Experts of a small language model.
Size: 18 layers, width 256, 52M parameters.
Below are experts of layer 2 (counted from 0) of a mixture-of-experts language model. Rows are named router (the router's row for the expert) and show model dimensions 128-191. Each number is 50 + 15 x the weight over its row's rms, rounded and kept within 0 to 99.
After each expert's rows: "mostly gets" lists some tokens that are sent to it at least half of the time; "gets" lists some tokens that make up at least twice as much of what it gets as of all text. This comes from a sample of Wikipedia text that the model never trained on. Tokens count by the router's weight.

# expert 25
router:39 29 46 31 42 50 37 45 52 52 68 40 31 63 74 32 64 44 75 51 68 42 41 48 56 44 41 68 31 47 83 65 76 27 55 33 36 59 58 34 60 55 32 25 48 25 72 39 80 52 44 56 60 35 56 49 64 26 21 32 38 51 60 39
mostly gets: " his", " their", " its", " National", "ical", "ic"
gets: " his", "al", "'s", "ic", " its", " their"

# expert 0
router:44 45 29 34 40 65 40 45 31 40 34 24 40 60 58 57 17 56 57 68 67 49 54 44 77 76 39 58 57 68 78 38 48 38 61 45 44 60 49 45 48 46 73 28 42 36 41 58 50 70 54 71 59 78 56 71 48 43 41 43 59 67 40 26
mostly gets: " with", " as", " that", " which", " after", " when"
gets: " as", " with", " that", " at", " by", " for"

# expert 7
router:32 40 57 22 48 42 52 22 49 45 44 65 47 59 75 29 30 40 38 61 70 76 39 42 48 74 52 42 40 50 58 45 62 33 86 33 49 59 62 52 38 33 60 46 59 38 39 18 37 43 38 70 38 57 42 64 50 32 43 44 59 31 40 53
mostly gets: ")", "\"", "%", "),", ");", "}"
gets: ")", ".", "\"", "),", "%", ")."

# expert 6
router:32 35 56 70 43 71 53 29 50 42 40 51 40 62 73 71 38 29 33 50 71 40 67 54 41 56 48 67 51 42 59 63 67 29 62 16 39 74 33 31 67 39 58 44 39 38 55 34 71 52 46 59 54 50 35 74 41 48 35 52 50 40 24 29
mostly gets: " two", " No", " other", " three", " more", " all"
gets: " also", " No", " two", " not", " all", " other"

# expert 11
router:39 48 38 38 52 63 31 37 42 31 51 58 39 50 59 49 45 50 43 40 89 39 65 71 47 41 54 51 83 45 56 38 85 28 51 35 25 61 30 47 78 57 37 26 49 35 54 44 63 49 52 48 53 46 48 84 52 31 41 01 40 46 28 57
mostly gets: " London", " ft", " Total", " Website", " Released", " founded"
gets: ":", " =", " United", " /", " career", " ft"

# expert 31
router:54 21 69 57 61 71 29 35 56 31 65 35 45 55 51 66 29 37 46 71 79 70 88 55 51 42 36 57 47 34 51 68 87 38 61 40 32 62 40 44 70 75 59 38 50 51 53 29 66 42 53 52 55 48 31 57 39 32 34 27 48 39 58 52
mostly gets: " ", " sp", " •;", "it", " —", " what"
gets: " ", " 0", ";", "it", " —", " sp"

# expert 19
router:48 33 65 64 49 60 39 20 35 41 67 65 68 63 55 15 41 20 52 59 66 52 48 72 46 41 50 54 65 30 44 57 65 30 66 20 25 69 36 40 47 43 45 22 43 53 57 48 70 45 50 52 64 44 16 79 61 26 40 41 50 50 39 51
mostly gets: " \"", "/", " –", "=", " -", " /"
gets: " \"", " –", "/", " -", "–", " ("

# expert 26
router:37 45 56 71 64 29 25 33 49 59 42 32 47 31 65 58 25 42 50 66 50 60 62 45 81 68 66 54 44 30 50 73 75 32 70 54 51 41 47 39 53 59 62 45 70 27 55 44 59 34 49 58 76 64 45 77 45 58 26 30 31 32 55 23
mostly gets: " and", " or", "ly", " &", " also", " than"
gets: " and", " or", " also", "ly", " not", " &"

# expert 5
router:61 55 51 64 52 43 42 18 43 17 86 53 41 49 61 43 28 41 41 43 63 40 66 56 29 25 61 43 54 13 76 50 71 56 39 51 38 56 57 60 74 52 41 44 53 36 58 42 64 46 42 52 58 38 27 54 55 11 32 17 58 60 50 62
mostly gets: " US", "SA", "AR", "RA", "CA", ":"
gets: ":", ".", "°", ",", " US", " by"

# expert 4
router:45 38 48 73 54 61 46 49 33 50 76 58 16 60 68 40 56 66 38 40 51 49 55 49 60 38 67 36 52 59 44 45 47 53 43 48 32 97 55 27 43 32 36 45 44 55 20 57 65 26 33 58 19 33 15 45 36 29 28 21 48 53 43 25
mostly gets: " the", " a", " The", "A", "The", " A"
gets: " the", " a", " The", " an", "The", " A"

# expert 8
router:48 56 57 61 45 34 42 40 41 31 50 63 50 70 68 63 42 40 59 84 80 54 61 61 62 59 51 62 57 62 64 42 89 37 78 23 30 69 30 24 68 60 35 43 63 40 57 43 60 29 47 54 45 66 51 33 79 33 41 27 36 59 52 30
mostly gets: " B", " ===", " ==", " same", " L", " Force"
gets: " ", " B", " L", " T", " S", " F"

# expert 3
router:56 37 59 60 55 55 67 24 64 10 61 48 47 47 47 37 53 24 65 26 56 32 48 38 61 47 58 40 78 52 62 76 40 14 61 57 44 32 52 52 78 35 56 47 72 39 61 43 39 16 59 85 41 58 37 62 56 29 50 40 27 57 61 32
mostly gets: " b", " c", " m", " p", " h", " t"
gets: " m", " t", " b", " s", " d", " p"

# expert 22
router:39 45 52 46 47 45 43 50 56 24 29 09 28 36 75 57 72 57 59 62 50 33 41 36 89 48 68 39 60 28 50 42 45 49 42 58 38 38 30 50 58 69 25 47 80 59 39 53 55 46 70 56 66 53 36 55 17 48 48 46 57 55 08 63
mostly gets: "\n", "==", "===", " ==", "\n ", "===="
gets: "\n", "==", "===", " ==", "\n ", " ==="

# expert 17
router:28 43 63 46 68 68 42 32 42 31 55 57 35 45 58 38 39 59 41 70 59 54 54 54 58 40 61 58 75 44 70 48 87 39 67 48 28 60 56 45 81 45 61 28 62 35 69 52 65 43 67 64 64 52 35 64 58 14 46 25 42 51 47 29
mostly gets: "6", " No", "50", " 30", " 31", "35"
gets: "4", "3", "5", "6", " No", "1"

# expert 16
router:42 37 83 48 61 60 28 26 61 28 67 51 36 53 50 47 57 28 34 64 62 56 68 57 57 45 61 44 64 61 64 57 79 29 59 41 43 47 53 47 84 49 33 29 38 47 58 20 54 35 50 56 79 56 13 80 50 23 25 38 48 60 62 40
mostly gets: "'s", "'", " his", " their", " her", " had"
gets: "'s", " his", "'", " her", " their", " \""

# expert 30
router:50 64 43 41 61 59 48 19 45 50 64 65 44 48 79 46 42 60 73 50 77 76 58 71 41 32 81 50 43 37 70 56 65 48 70 58 52 45 54 62 49 56 33 31 48 34 35 41 86 56 30 44 46 70 20 74 36 30 38 07 58 68 58 59
mostly gets: "S", "A", " V", "B", "L", "N"
gets: "S", "R", "N", "B", "D", "C"

# expert 15
router:22 45 71 49 50 45 65 22 27 46 71 35 45 51 59 58 24 36 84 47 64 58 56 68 44 61 61 39 70 43 56 40 58 16 49 61 49 30 35 32 63 24 38 42 39 48 58 29 66 19 51 85 60 38 49 58 47 36 29 36 54 58 50 16
mostly gets: "|", " Comp", " comp", " exp", "There", "In"
gets: "|", "-", "In", " comp", " Comp", ")."

# expert 23
router:50 53 56 51 67 83 14 27 52 40 42 55 59 42 68 59 52 51 38 55 65 57 54 57 55 74 57 62 47 43 74 51 61 32 45 43 25 51 54 47 53 55 19 30 39 55 61 28 53 00 65 55 74 30 16 73 67 53 34 63 32 46 51 58
mostly gets: " was", " is", " were", " are", " had", " would"
gets: " was", " is", " were", " are", " had", " has"

# expert 2
router:30 40 43 52 59 75 31 41 37 50 62 47 51 46 74 39 64 69 59 80 53 61 68 47 50 34 45 49 74 43 43 38 89 35 66 58 37 63 57 53 44 63 55 23 60 48 75 50 66 26 61 61 32 52 55 55 63 51 37 38 52 53 38 54
mostly gets: " He", " who", " they", " he", " It", " film"
gets: " he", " He", " it", " who", " It", " they"

# expert 12
router:33 48 37 44 53 66 62 43 59 41 37 28 28 17 50 36 49 76 49 73 54 35 87 41 46 74 34 61 68 52 69 32 70 50 64 44 18 56 31 41 44 58 45 33 68 31 53 37 57 39 31 47 63 32 38 61 61 22 17 04 38 24 45 46
mostly gets: "1", "8", "5", "7", "4", "2"
gets: "1", "2", "3", "0", "4", "5"

# expert 10
router:50 40 42 79 34 65 45 40 48 19 68 43 43 58 71 33 29 52 82 48 48 50 36 38 65 49 55 46 47 57 47 54 68 42 33 50 25 52 41 31 79 55 44 38 51 57 38 47 54 23 53 51 69 60 35 38 69 66 51 43 54 60 63 49
mostly gets: " M", " L", " B", " C", " H", " V"
gets: " D", " M", " S", " L", " P", " T"